From a checkpoint of a small mixture-of-experts model trained on Wikipedia.
Size: 9 layers, width 256, vocabulary 32000, 77M parameters.
Experts: 192 experts in each of 9 layers, 64 GELU neurons an expert, 4 picks a token, a sigmoid router, a shared expert of 256 neurons.
Below are experts of layer 3 (counted from 0) of a mixture-of-experts language model. Rows are named router (the router's row for the expert), down (a neuron's output weights, with its number) and show model dimensions 0-255. Each number is 128 + 24 x the weight over its row's rms, rounded and kept within 0 to 255. Numbers have three digits each.
After each expert's rows: a language model's description of what the expert responds to. This comes from a sample of Wikipedia text that the model never trained on.

# expert 43
router:134134141142128112133130147156131158131139089125129162170101109139088109109095110119167119136111149129126146091138115167133156136136105128123183144113092105165142129145124089149177126116144175186111095087120125113087138112160156119123150147142136075121102173114105116186117144151150084127128112151131086111135119139159117115120099119177085108176157137154136116100181095146142104109132136172149151116101125079127152145145107107125100128161135168144134154179123150130128136138134127147168127129147117137111127101144154121116119103140087159123126115078140112158152120149124133110119091140126136114115131192131175130127124157116141107122172157140106099130114141122132115145168124150143111109118149129097130110132108127121121163098157146073132093177079116103177119093090137
down0:111077182131153115119117127129121106100084136138159115116178089105125166142133105158117130085128146179102126130091127126171131167130104128105080174132150155144153126146106145122139133171125164089103145128123148156144165088119130080105126112151144148177127128113138119134118157130127144113141120092138143146130162146131098137092136135138166138115148107131141140116115135164145094136085143125093104095112147182164120116134103119104119105135135101138110156129120179102091151079144152116152140138112111125102123149089107135142173151118118094128102096103155092093120126136097126120120126110158127101143137165067149125137151106133165141127084108159148126144135115098157186138152122127129129120111131065114090143148105147136127166098121092164143172143115107131164159160133103
down1:108101131147116107159115162115124142128125126107128110157145147154154173121091096088139060099157121138105109105112149105114139153127163124111139176116113114136130182116110112077118120124082133129138123142148109098110119134180129073149141129084177128111129127117115090126155127112140092109136110122120158104130138101057133160128149137071160140159114140148149091099122149140157130144142128094096120146121112181067174129120103123086110112096136115101096155137138129081135197150122148153162136155110174147118157107135142146099124107140131141135147149165135127123120124131115144134140143104139152100153094115114121128099121156155155109202128111146148127121114108160161121101116101101137085121139123137124171101128179116101129123109123123150141121141132104147161163115155119
down2:167156141130196114151119080105144143106166169126146146087081121127053143112104130135142122149105108141097154109092083135115120151151122119139084137133105142099108117125137138135153091140125132157137134136098152145145111126112151150088131149158155132120083132101118147153155141151092132121137112128130125158099091161142162062142144165120132159115169109102142107121087140129105142140119134176140128142114160121152138093130130134116181130135116157079129155148109178109139089154084108121107143133111130136130123104079142112127112164125104140136102093129128128096122152126125087157124081141111157178119122147098104066150163145129122103124105140139102130144097121185112087134152096156087156108147132142125145121149115148142139183110140098106125148134141113133137151154134119
Description: Short pieces in the middle of words (bootleg, moins, Shout, leukocyte), plus line breaks and pipes in lists and tables.

# expert 36
router:156131137139146129134132160157159144101130090145126127106114128135125153118126094166139070126099169157104152131119114170143140132085116089137170072088096140153153125155096101129140093128146130164119164091131153120133149117137125155135154108117130107128127131108103140181128132135139094129124124129153129139137154150125104132108141133137102100123151122136123171086168112099177144106129162185160127115106154139081192163125142104165107119112114160089141140165135104137131135123128143126161128097146120092124114144118127137150131134103123149083112106130128093136149108148163153136113112150124085140119143148114124122138075124118129105104199113142102096116133156123148140113136137160133143098106121139061103097091084119115129097105124139105099086182135076129164145112100175
down0:137068110122124111134119125101142128163111137107152108177136135110114159132117105187116129099158140134080126105117121125118146106143131146103172122128090139129128144128152143091119088122106130133112128139089138115119178143118117163117126130121167104128120121126117114136140069140121111113142137130142160145142161108142092131150151134143139157126126104142134131122134253117111146101106108143146158116161128114152137087124118117149120118126138116104119135192128117151122143116138166162165208151120143145129134134136140129120170104144120122143129110122116127117094149136141082132136115093146130048166165147103124106127113173109139098112151104117102131183134176092144085109135085105098133116101133151117156096111122113128097117119133142157113119161090136124150105129094175
down1:121087153169127120156146171076109119101098160136118138165137146097126134105186161161112130172096121106131130126136152139107117148157129139122138148107158108143145138093104097116103149118116121129108098084112074164091132098123141135136103087109109134148109089134118131100121119120101125153154082113095125178164134102144127128122096112128170137126140147187162106136101138100157108130150099154131139140103140098105134109094114125120117155120106134132116180127142121178173183089131154165120189144139121101124158143108166080098109172165118147122119115140130133142102147122145128111141120109120112134151120147095116098087144157142098121077120115095183107106115141134124135106137192144124094143148108134157128139099130118083158104158148163138105117110132127136125123140128152
down2:114082077120160086129149129147142086152105160108144115150115126128116155129153118174112155114171133122143108115122122104114129083138151136172114138156132118092149173127115117116138113116125123099101067164100103106112187128127127148133091148142177146102136068132130103115168093175096151148121114111146138110112183091158107167121150138145131116107146074121123106137129152079124155113091110112141157158122136117133144135122095116113141115106131137132105148074095108160063165161136124137107082118116153115119122148148145151128145132123102101200135124114132150121131143124137137133158097152091136130151118126121121127094158166154150138111147117139098125162113159083148115119111128166096144155116144122119136138116120158180143111140138149191121115115120113110141126107090158
Description: Line break tokens ending sentences, paragraphs and list items, usually after a period, closing parenthesis or table pipe.

# expert 28
router:185104100131142130151177136139151181135103094114144129116135110119116123121067114160124103094143121138089103131094123149134128128095141131116137104091071132176135152147135111130142116128144152138127143119117129128132137100144100164086121144144125064134127126127103113142144149162131100110111114139151119142105156109096114159135135133134095148137158146097115158085158171126164118075133145168152166144106146100121149149129129104163102090148112125139134155130114131141145138108116105143206156125166116122113102131116157144113137114137102119099148154116090112164139102138146146133128113139103107117133120172115132080157135113144137099080176127121108095143106133119157116115120132124140125110091127121099155032127116112110149116103113174142121098155095110123199141103115171
down0:101152092127114139090115056135111147141146141169156141163104086126125114140115144123088103155121126148148119126146155102134139128149131163121127169125125152103120106109131173089125118176088126168109163143134126133108057108128108140111128139127130156166140111191134116145150137148169117139129152120138184132098126138102171124123135162135160143090097136102157145110109113156144138125185098149153142110155113113140131125177121116126142101116126078143110109055109163152151162099140081111117132113096139100120077115103136096158122121145134123159153098096121143084116123162134125113156128143133090119173134118116143131123148158144137148080088118104120156128149141113127135101124122111183148093114144118128120177121109156157102149082125116113113145117109118092136115123144094
down1:133157093097101149143104142141130128117146169156109166106145149119116164122131155147120158113163128113198111149101166077155066109146108109128121144101102097136157081112118140103113117099081146151135141145141118097099158124126150114122122164091118139115172145130100107137161119123110141125156130152095153129087100086143131141100102140164152118173128149125168156113160115130132171130128104152135079137130144130138153096126121147176123165086174106085104137087120087147139168092152114084125119130114152115127122119136122140112131084130106123166117182138123128126093155115128142131126112092129107147163116128106107112142162145115120122150128143090136136170101128111118128149118100096150120143143126128158121148101119186134124172158088132110183127129132111110142069117145102
down2:154145096124150063110140131091109109065139121110132161125179114106148151096122118108117122131088115128141154137131118118094169082126154128146121096113137117110137154159150080080140105127146148159164122078139168124164123106119103094145164143115154126135158115111136093139106160140141142139126093161130103159132142154096123156160126109118134128093090145124167103094105146139161067154121174108077116153122123140128089163125146135136129135103141113150130140071124127138115119169130128064082169140140119167140152135114170133137179177085129130095153153150117120110127157129144153134168123130120140143103122140140095138102156127150154146142135165145140130113160090121100152103101148136121138103154142132080120153104099150098139136125134112138115099104128147147092093126129125
Description: The word the or The, at sentence start, after prepositions, in news bullets and quoted titles.

# expert 4
router:142122132078128075153142157123158139126148061159146112102164118092107131130097138165074090122143144131097115128186122122150129100117097106127170097104104133161156127134118122145163120156105138202096122111170134115106105119117127178135136113132154114085126103136085134184162158131114127116092111113139111124114143124102101141138131122117129142151130134139114151104161150135134123152127167160126156170127114129111172127123116138134087139132099146117103140174165131178121137120123119138140166125111104068109126157119146106098124104125134159100148132164085132137177109172148172138106097106117117095118146165108135100115095107102126109155135124126145116107124164136160140138171160105116146153136096131093126089134095104135116082108122124115126096110131116128147175122095151
down0:086085118093151114117116134134134107147134132133095140124108149129132158131105138138155176090105097120093119089108095173087113113090161118148105126132131132123150098177094143140137127119152120128139189096112106110148100138175178129146137121136093137118108111100162110120128146130188136140118134139090134080146145136135102137129128142162098135105132131134125099152113131143143130137121147132111154165071107137158127141107124107134129123135111107126165139114137154099161094151112167149042100136165129146127140125125128127144165163136159163149119135138113111103131138075108141144091191151164120132077117133150149099164166151131131086122090122085094129076101134133092167108163115133101139143121141126149132145100145132147146095135172101126116111148118136148111101183134116
down1:081159125117116148162120096144127136170098091100084154172091118138113123144139140076107146130111191124147120122071114147142141153135124135134140089106155169179140108133135106162157120127107152150118127145128143100115140126135130124111137130114133154115152121139138122135128119143132129099178097145119130192149136106109089144070113119134143129109124146110157157130136132158105139104164145117139115086129107116112124126137120125141131116141095157088102137192142145092122100111112131105164096126080128103139137144155108141102083141120131103141114137089142157092113121148178120131128130100178142148114165184115157179159102134184132134138139097128120162088107167089185137148135119143147093072126092131148112106154111121104144129114130100101082129089116139117125126118115126
down2:141126154163133120131176094171095125120160107067106138117153075136072163129125141155134131184126107095152112138128096097112123165158141142140120106155131136154134108148118128169127116113127129139148113118128119156113134101139113115112151165126118125096151130123157067157154138134123186121151132128110113155114085120177135109135127100129107101144106142123127102125105168155133138181075108124141149110118157084118095116068113123135145119139160144110131126064110163122122142149167142149137118148119150133104125122127127088103104155103101124132110109129128179124138139105163119136146185106086150150145159135093115093155128150109159130125145130149129067145127079125092092158142139140117143107118076147147147123109170132147155122088108113125146124113107118150120117170168099
Description: Descriptive adjectives and numbers before nouns: sizes, compass directions, colours, materials, counts, e.g. high, north, iron, small, three.

# expert 45
router:135140142124119149161177117127122157144116115143149105077104132115101064093075114150128116081111104134128108096152126132141116106091111156094168071119096096159136105137121111154134116102064153133113116094158141112080118133123103138140160100148130125126106126107125155197119150163150127114093101140154080116155115166154119121146120141142105084135101153171160141114118106188124136118128163162141150113124118106118136147140180082159090128147133159134123127158110117166131128124122116166153140141114141102111119128133131134144161120108132147093114106116115128135140127129141123131142151133083154117113123147145193107140117140093117110120178121164086093111088110142145117122152131154146134115131136147111132065080119112121150096103146122118110136179147139105143117140108172
down0:093170138166139130113131101118093133152102133129127130093138134129107095115142128164150086141137127135098124122102129125110129142117157111137166164172117118105102119120086129101119131124157135141155141096105115137148099122124124099109094111093125149113096115175114118131129152136112104111100142147091116167115141144170158123100138119136114154100102095196122122111078165120155119140099161137152145183121134100151139176116108102111154150130123184120099130173105133139136113132127166156136130131088154157091131152141118116166115140149099168150149117135152119132146138128122095083101139148152082134052185118162111111136140128070158129139088085158135146130112109129119088089131110138133117143160084157140100153175153120108102152173125128164119144143104142101138144107154113
down1:122119178127156126137095146104124123105136165120108103137155086111166148099141107104098159083143098137126131130100102149143102135122133091103073146148104066096119090112150193171124151135129101128086125114105144131131120117150119188153157127131127133124126088138121139130103144139145111104167135131102131100129113086157120119185150118151103102099149152125142147158093135127114147084133108151105133133146135182128126122156125161132133104124133127119146135087132112144108127125129123108104140143188137120155102131153135130121134158113114093126075168142102168128140101097094119102113122093133156159165139151124141143132038127085158121168184122136109103103116132142132167138111112140166123101137170116121136090115158106149133115139151125133149132150145149143104155154103169
down2:104125133130140114120164095142136132090118105138100116114153099126137088161113125103162141129146088089154108121140097125134135105150122118086104138118129174104121148147140129068141094141104083132153125113139160099176132101161137133100129144088079122168101106142132132128157140102118138146148106133140133131125104173156147144129113115124090134123163121105126124108130140118109135095155134143098157138137177137117121101127099144131139111062109126140151131164122098143097091094155150103128133121139101148127139122117138139105153141105138149078187105167125146151150162111156118168107128084120129088152100076090120161129140098162097161129139140121149144132158155100163166099088129116100118143139155135085149117176127134159128156111075098148165145131115145139170191131169144
Description: Short syllable pieces inside proper names and words, often after In or For, such as Ca, ra, dica, chi, plus table pipes.

# expert 58
router:090132142127100127168164132143128155128151087127166141138111119128085117117093130145132114091155155177108128136127121142142119115121122092105149124093064098178109162154167120122130089116118159133135147096128125138114128165163112100148148133125145109142149135052083107121114147141148089132121128129119109105114162152172119137119136125153066109128134178151127141128140124145143125112129164173142131113106135141139122153157128118165139125120127159124155125166131165132125149078119154129144140114129095096139119123125121145153150135125123132098119116127154103155110128118145125118119163145115137115117173150139148088166112133089134130071208129111122143177067115136121104112168140173140143132105140114113143119108144135135141092083120133094137094154080138079176183128105162
down0:088138123080141135153114127192134160119157118121174122130118135098106145161158144135135122132157128099105112153119176150078121129132148098120135165075126097159121106116125139120139152130130148161123121108144116107094119103092147140146101155154156118163094161157117128141147111117163116136108130135102168143171134131143118089104119096108150119136164173062182114109117154142105105163132101091132114127151139120174132108088169136131127142131125080131104136091114159098115098126130117128141151111103128103133101166145119117077083129150129094112181106132122163140110132111112117124131214137122142150130121114149142130150143107117158144097094140102151126105132090137156109136106119094142096144155108168130132132100122138137095175152130105139096080108154177130105152110114135
down1:137101112154055127091110172118158127163102133149101148135142153142140119121100128107136144150165128147107196142116109106123108118131101152097146107128120109090184163127113127097136142113151085145104178130170155078093137081146106139101092146118152116182105166175138078134124075123131186163173102134106143167113070130116126112130143114108130157134167115139108139138121154177156091146140121125147156136110102105127147162133138124109080158147123103126134114104138157126108114133150103166102077137100124120149111123104175114107155123096151130111125142137136121139149128144169129121086150142113132133169164122102125101119112119117142097159148129139091125126121103100108139096163121127117120112148079153117094127145117083137136139132147112127146149134112117153133119119151129
down2:127120153105115115131107120111086163140110108157132106104101122128114130116158077142105095133160110146160150134153103138096141103127155127109182124126141115156153114144126114112117093138109103167114137087108136138111130126116136134105107122105084184120151130141153141141117160118178144134136155144148111136095139116134139136127112096116156112168136093092139073126124159116130100153124089091110084106150124138123130148158139157141100127175117114150121101176154073178138087135143144113093163116157147123129145131099174170166142149083160146136106133160114128128164103092139151142139083125115073114116089112125098156061153136108153123167118139115132139134111127098152156134124083113119155158176153071165127107144121129143136138155113128122093141149135120179125156115154104
Description: Final suffix pieces of personal, place and taxonomic names, e.g. -a, -is, -us, -idae, -ensis, -hora.

# expert 27
router:142124174112159131134153130130129134132104102136140076098130119101111157109111079156124148141109116135066099113111105152141112091079078101132151094121102115132147113167130103120151099128156122199109121102122150122136155129107104158147124118087114114100126137115101123162153123150152105139124102113152128175166139137112085133124121124122106113143125154136192181097181124112172142110121135156133127142120128166124160144148163147171114111158104161137135147151166129123157123131138132169134137142127104115135104142106133162120142109142125144106122132140104081126141095160148138139163108116109128127122119136127167133151115119129115116118151148145100108119127138118125132131181154147116137119133120138093115106066140087091137082092099167077120072123134094107161121119063187
down0:110088125094135131109135120148144197156132138130153116130067133109129105110122139102120128087096123117134102144134172096156110144079109138087124187097144140130134135088151091095135103155108147176107115137139120158110099144094139129148120153179138150111093166162152142157148121133091113147146125105108130135145162094109149100143095129135158128165171125094168121074134144111129092162134112155114126126174149098106134129120174163122143108113156110147159151146132121085132109124128089129113099101149108114156120113132123145147153127164080178125128129125124141100150122130116149129070122137102133110086094145172135086140130094138138112169142114120145121095139107092136166130132157156157148123129099143130151096116115126099125098141120156114154106120182145165077126120136126
down1:113127116141176179174136149105158146127110105110107138191094121086154114144130176099137166136113124106083136064129161179154145150135132139173112119161162115106106136082132168125115124170116139126106101136112108104126132145132116113141119126092121109133115177128117159143134102123125098113137110138098120139118142116109088136114111143154123149110157108136104103135151187130153144118099126140163104128137087134156143146118096108165145115121122156156117126162143096146111130114113106133123097144119094149088123119140162125123110137135138099099130189112081117151105164104131132145132110080115148126170080152062173129125121122139122181112110113125134142134177143138096116099133165120130112144121164130128083125103152125117128089081114122139112141126151178190110139130124145
down2:066142149115138162116106134080140149129124153113116106157113125076115144138166129115091159145096115098109151108117103163120146141130119150122131158128114133140168113104132118145118078128061126164152111108145132137144151106125150107166102093121130140131124104170108159108169143092137102092128106140149141154111177084099116133127125141081135118098111166169166140108105153164138161116094178099100164107173134129120130145107143128086099129149127142103132142145156101154146143115144110158146083130115108109141072130107129153142120098154092101156125153122127122117157111117082159118124140107157134108154179153114109095168116144140146083133115137099130124167168161096157103115138099134122123131122110114114093115149091130136131124163153110160171137156116104152140115144148176
Description: Line breaks ending sentences or list items, and opening pieces of less common words, such as ra in raffled, ke in kegs.

# expert 40
router:143169161121105129157184146155138137129152123146127114118134160108089115121064095125104132137141158138103151127128126150156160160182113152151138121098119160151146138122102080150114064122105132155151145108122120121091116132158107169117150088116164129144111166101083133131119141136134083124133110117157127090121132140108101150120104143124114117144136151137112175133123138129115142112137108153113139109133152081108193138174111107166108104150083122167097130159163124141136138085088139149163151132116152130128109107140177143110133117163126120096116134149087109147100108146118133125121122108146134106136149166109173113132111119096146100081159113100110091105090114106156104138144138125106130142140081140107098085152115125144114103093151124124153133121114097103179160098072167
down0:114120155111080156097094103150109151168126134129144157150094119171106083144113096169140137141117133117143102108088142151146153107097086145145146102124107130120097149144094160150115165134144124101095157127116093153097126125145120151125106180110125147129126155162126145111128171100133122065111172142137129095161144120136127135134125106155103108116112121110137097153126114167116179090130131126162158117099159160154143152128105113115103137112178170102106180175131139111152155121103159099134100152140123104173096143145097124154150114110093129082111111119098153150154197085090115151087125137157154121146109117143071110143152174132127133145108119104142126128142130151151110157153125174105120128111119068125139110125117123128132099119139116140098106123152152139147119106113104
down1:125214136132147120111151120065140138122156136133132128162136152155147147146095125115105147135109129119112123169139156140084103110156133134132162146129103165168144113098107105164128131153106103105134119139124119137131123156107131150118088082127095143165118117142129097122095115098104139113108109128138119058160117099076110130146141126133122153165147149081100098159121129149138098146169102169120133065149109133135136161149170100138096150121150111122115156147131151096144173140147130152143162136071098114158154110167128088127175112080101081153120156128131123177113137155104136122170136106146102128116143110125158126105117135165132100112104093097129135117139160117166108128097148156124118132140132118157143097144143121129097157106108089105128170141160104102134134121119097
down2:135087135122164111152093120155107089147172153129171131119101082105130138119115179131126111151118120160114134170111126102152106136134112165128134112147101136168100119134140113116094107139119134116119132133125109147113175128144117134129098118151087090095134116138172135119151143157132116153140135131125106123136096122152119075133132131117147136124151113143079105145141145122151119141128096134136169091127169140108132094111114116126152141106152118136125120121144146100151106164164123084194142145173125157149119113155152145154128089103137125097128154116182116114115179167116138065141185120157176107106134120137158137103112125163086136125119149098122126121149134116126070082119127145112104125130060122121110146122172093104099120139184184151152133145091101133078114126114111
Description: First word of a section heading or table header right after == or |, e.g. See also, Early, History, Television.

# expert 2
router:178101185112155142136151159131117148137116093140158103152137169123094128111093105148146092133115167147157099128116095176140153108077102084124143135067100121174148163115157074124102113146119079153114154092138123144118117132138121154107127127112135110102107169110082145136106132129119167115135093099106131113133078106155107136104116086156132107172102141152115170125158108129157147103139138151149136148141133135129147155157102103151125098142110120114150108154119109161155134104105152128189148113111136075149109145112150127135171108147112176091120124144113112151144121152152122131100145129120107139120152155193124100116132150125149097108182141117147116137116117139130104105153140110147165098125149141099120107091123140111099139096112164111093102137114124160166113130133160
down0:120072093122148144161144163100131149111160145118125137100113113144128132138152130116103153175141127107101111157123098145155114132119121127137151138126137103087131134108182104131115134118080120139145119137122113185121104126127100148140133170145176115149130153146088135136134168123086112130131164145152100080128134128101124136131139107127150144146101148109092111126133161148115093144103101107115144141107065131132096173116120127095132123136128113122132104121104184148133148143124116129126088077167107133161135139151100131146133165126128112131083156132160153087132126160135215134105123178081122146081162092098133113106134120140141144141119130144120161145101128149058119114115143133146150076099161108136097122125125117104093115180145165117148149148176108150096121162106139
down1:121159164132148134078153125105155120108131134125140157128099132121116114120104127122104133104101097116165191106115108099157125164127103149156120144155092126101109110165134121151116098124152135154148099103161108141150121123136089111126130122107120112163132176147171124135117135136070099115115136131141154098111141125116135141116153085145091106085145131054107129148155141109146141145148108146132141140113128130099139127114182086128177153127111109146151167076112140129082109115173137123147145097129099118130143127151101130144117135166140091108106061136123123156137079144140130142103143120128110123156131107119130075179129170127075106124127097145142119157104126147182088129093105158151129148121157086112134143126161146125155132143161140153067145117135149128123137085179138
down2:107093171118081176135157133103134132118073190126126121114110128107114076117115117151133130139062122149147126146174105173120095153154085101117138115132098178127099113146120151147122172146107120140120094147115164108122152121104109152136117090165156139154111151114140114129130123134098126135157132136109200127120120150146151134149149154157109093094146141145108197127115123114145148117136114137171136140160087141109085163137135137132134124127136115132139110094082117131123117087122154146115151136141168158107114127106126095140144081116068113155120136120107122131129136155088122130114086159117098156172170133120167125126131120134146155112110120097177147098114157076164097140146121163112104150127108130120145157129114111147086165152124109129116151116132129122111139090115091
Description: Word-final "s" pieces, mostly possessive 's after an apostrophe, plus plurals and verb endings, e.g. league's, 1960s, instructs, salamanders.

# expert 5
router:131129102115153100144173134134142137144114122108180111127133147094106114126085113143089094132124121137120123148113099152114143138059111124125112086101062113180113130161163107159149105154112173158112118105137127114121153125146126128140133120138171081120137154115077111169136120149126110136086110108153123079108154137163088109120121113112084126147118156108145159132154143155169136088131117155112175141122122126137157159144162116155111123154120109129142173170151103129098120140112114175149092104114115116142107108121128132118139107125090117117137095130176133144134126146156122097132127101094164113122133166122143105157123131116147101112168096183127124155108083114135132132161127155184158116131102127119132118119120160132109081098134100079152098142082147120175149097133164
down0:105117108126130129124150103144096138147132102145145114110115071147149159107082121166107152132139154162156131157133112085101112111132136123135158130122168123132143097142128117135129114136085118105124082128109143123130101139089128125119098087119145089140121092115119161147161107142133152160093125110111134088118144079127115158125142111126105141157071157151161128147189102084143122123134155164169109160133121102097120124160158178122078189079095094157178096143129113107138136120144128141133118178156162106134113111105112152124116180147109124090133124116121140148105156142134160126143169153148137125111124195137145125127123154182152180136112081125125160106130151119120114124110134140122123141100116142107150131130153083130137125109065132120143141121110148116102133150117075
down1:147144094136124172116100125122142106156133150087096133085164115139124121148139113126129119140109119162120113100140114116078109145104132104156118131143123144108146102140126130133135113151102150129170082129119152101142098160189125147150137115125116117137098102137107133094063148150143201160176135128164154099138101128140124142180125166131158150142121157130127133115151104164090122134146112097096094140149080135156105107099136124115109131115156112080160147094146173170113109123123127080147123135108103156185137074125103162120106124180176118155141112139124141099165131093147130166103097118136111154114121111141128090151128117165129126125152133100120127106116182125145098115131146124068101119108129143146116136141148128083084103150184126142137120139140130100113128115115163
down2:150162099102159111120125116147184118114210105089109139116129068101144110132123144155138155118153152081139119161188136102142157117156087134113138157111150115162117137153122084118172139133101193107119163133110109134109131116157141147148099139095163146089127146123146104132168137126130138107141141123112117104131144143098107097144145161147146138143138134125110135117111124121117106166088136118124154146125144118107144116167070126141112106143111117124099120069141109131085103127123128119081104123139065121132108188141105140071141156130119100124089172151095122125146133144148141109102149140095113133118158162103141111138106120147135096201113144135134154132134105154121136164101131122127149128170133163115138142120114129136084141134120140104119137132108088104085118173132117
Description: Sports scores and dashes like 2–1, 0–2, minus signs, " the" after prepositions, and mid-word pieces of foreign names and taxa (Ranunculales).

# expert 63
router:161103106130123128120179192093141158145110088123109098134179155126113141125078128168110135136109127104104121124161130106166119097104104091093149125109098101197144138121148134137111114133110141140102155113172146125096119122109101169095126106144156123112106140081086121158184124131112114139084147115105115115101142150123121116121144111094083158175115124114109131111168161142161091106159126142131131153122116117128141134158120095147074140130109144132136135190153101164140161140120100131140191110142096144115123130135177118132139083156108181140146158168140139167111116150135123132094075116109134106134119132117122109123081114169166117133164168130129113149142128102134138113124135116153151110087120112105138110123119112121110079121148121107122111161159107110155139124134148
down0:140124173087101129152170106175125119149112111094097139130128084135102163109133116124124176143131141113137149099111101134130136183124117110134094113140169116126079146175159113154110097123099116148109144162084154112141135143121125126157143103132131095092141100158166145142126089106151129133164143111175149110133129148082139122158127154133119128114114144123112143130102114127095146154133178124157086093097167116104152140133096151127142125132133119100137160150123155114155125105086187149160112093147119114164140106150128137134142110142134084113070121142113154116170108138158141123129159105116109084157112170145137134124143164147145124130149102124113155099162061152139174105100152143124091119094151121122127083153109084123116110102171126098159122140134081103138109128107121
down1:150163069124094150119157154173142122162146153099143138141139134163149137156112117114126117121134110156101138087091127082113107098138146166089130082093137136105129107121137123143109139135140170127147150130127127087119131157124085111116121109108157189151107140160140163153131098111153176164112137166116126150100153104142091114119155110148088129141142084101097108148085090160127106142111087106109140106120116124122085103145151105125055141155087118114076141109183129124110163129146147153104111155121120146137139104101127169107114121137137139128141168124152122133155112108146128147097132126140141143132134129098117119117137138160153149108120176099144107120121126099096111133094103125131122135082138143105158091104134136143129142146129142170112117160160114207103163090155130
down2:096073162098147124127107085145120118139128162133165082112092105090130111136121137095105125099102150131109122110125111122119123119126108129203154131147168132086111113164128128142133113120105145172147111134086143125133133117134139109188115127189117119153164103124123162113099167114084068058172137149111132148166164161148105111100112132133188122093144136113147137129171131149102160129124138143106134084099165116145125146116145131159179166120118150094135086190143104121132107167156137121161088125104132112117121133115143109106135116121174155089136103136105112138107120117155100113137139097155119160120119121120135149124144122146097086113164140142141136085130158153121108139162089142117169124140133112125100142121150113138169126147139128110118143143157108120108110116132147
Description: Adjectives after a, the or more, such as early, major, small, various, profound, problematic, including words ending in able.

# expert 51
router:140147106129128118140162111120120144159137112137136132137141138136091119096087149151143135136141120131139148129129114139139167152101116144106167101099088146179138139149129085153136132154112168135124112117135093116121085147129137123121181123157101114137109120103102116166159158149166090119142139136143134085113156148135121104127169122122069126164141139152142129086169086156154095128102141196137171108122163100147086141137102123125099095135096193093133157167121105131135122120078120118163103122142127122118113115125136129088142091130119143103160122144130139112126122142159159161105167156131105125144142176124104107155126130104140102093164108145133078124096142120153114116173140172115131097125102138091103098116098120147143124130150151065133087171071129100152147133117159
down0:103150106132056167127064078126117109118100123116138103155135138112095120117128129105134095117137112153163125130159184148073105082125137154201153108145110149082140094179132143113167144144099138143181134145124140101108145079101059079134134112115180132155134111135164129134128122117151159149131091116139125160154137131162130132129109135142163118129125157138118174138109123139129100137124124091069154118118113166142136140112166112119134129145126133167150080092101166154147118109145116105119145101110126147138105131148111112129123099180146121140174091111141135112180138130121149140126148103150123122101117115175173115138142144105118151154131109125155171103122131118144092081123131133107142111162134122091115113135121157118099110116137125146140125105139143135099150110110130
down1:144158160125087116128127154135134153102124135119134072082125107088127064137126151130103112131099143149113131167093111149096139094183090108123135128103136096166131106145154141167119170133154119159121128134136134092107180128142128145128144088194081142139081155120102084132101116163172095095099144127103109164119142119125057115122129133129112090155126116152167111124129170157151163101111144151145103109102171149122159112155131110166098154129116171146143104165150128132183131123136098111134134175191125129148132146125136129115149125111122095109137146105120139125096111124121105109152128149142134156112182123123155103118171111102103121113134091128160123096131121128084132155125090124107145124105130149135140120120138130090108144109112129140150140093111097134128148131169133
down2:124115089127142109127126116131124135157096142110142159123162110133130107111111156167148119108123164081133093170114147150132154122126190117155143107135126118094128106140115143146134133107095136092160098106137112116176178119101103113088142139127110140129107141137119161152124103112108142141137159111081155094090107089174125139141164130121092127144122146111124107122150099122076133133148148131168150188153142154088125144089113102127126135082144161178135102111152140158116152104086128149123077161109117095152126114119136135159120148134142113107118133150116124129136150118115177141105111133129126147154159154099104111093172133086116148128192115144168202115110094138134112133077138150143134086094127161089094080146129129084104127147119099154144130138148149123139146129102145
Description: Closing pieces of place and personal names such as ton, ley, ham, bury, gel, plus ordinary nouns in titles like Way, Village, pitch.

# expert 21
router:115131109119134122152134155075158146146144118131125108117116171130075114115090115168111107121128143135091110110138121134131091112106122101090167114118095154163131131150135105107112081141121120175107134133130114111069109159137120146108117093138123133105075137108080100173143123106126126132118105126156135105127155101153137145137131110156080119144107125146146154102158154129184154099138144154108126133129128105151144120171142102186129139165111172141124130166159154124108151105113133140144140140093098087144111144115192167111139127138103141136136109190116128156124122154144099162143119114176148091149173162122102115113114152129152099109186135116118107146136130104141123120165164100097170143143106126114092080079124092139130126110142092114157106141102121127169105116100150
down0:141118110075129154098149133079137079110096100154150103083132146139141107188101125123113112158179143135129168145166111135174124109141145130116150138163110104136132143152125168103147142133109130104103118115173117152127144124111126129142127127130116161111123142120106112143154139129180142116131170084144122119089107155072140114148126098147128138122105106105125080120125133110137105125115155163102158139109136125159087135139142141159118117128150122158149120084130107147118163143147090143104082121120143112169096155106132148123138130121092174101109134116128176126127111137090114119113150135095156116103118123140109069122145096133168144097121172139118085149125195159143065130105119167162144111153135142098107113098084148152124132138178147116173109159089139139124128154118107
down1:113122121160148163091134118109128107126150165136075123143086134156086101119086163105123164120096113171108105127157123160094122129111103173127142139138097124119100120138161105155125111110120106127154121159126113106119133154151123128121141098113136120183143125137112111142134158085166141122095164089086120140127113119105126144169114125168084128118117163142135108104114139159111123097155192144079133126124115106100113130113092130172143099098162152075081143199147180142134102099129164135116182172180118144109150114112150147117120113112163101125144110116133099149126109123145117153118124151144098141051154106131138142087120141116178131131118101131137121112098149159144128123122148081133096136124135131178147134148150119143140114127128112165135132098132151138099130134132108
down2:133106160159184126164155082137093147086165102145171147142124086143121088157109126131114160135102165109104102152133135136120138133162173124109119134100083103104139098178093134114111102115167120115140140141079081140147141093122108098140119112134143129177108127169121105152138145099153131108137106151146129160132139152135100134107124132110156114120111126136112140124143092126124116137121109132110148162103141130139114147086094116137127094123128162170139146156105129107161168159146131133152110132137104159094110161192127121109160114106109136122095131125119107168118143119133117137152157119134095128149130094131012127109097120070111164103172173140106127123117123128123105107117110122127156165141135105149108107137130132098145108160154134137074155117133099129102154148139124
Description: Adjectives right after the or its that single something out, such as first, final, original, own, largest, surviving, top.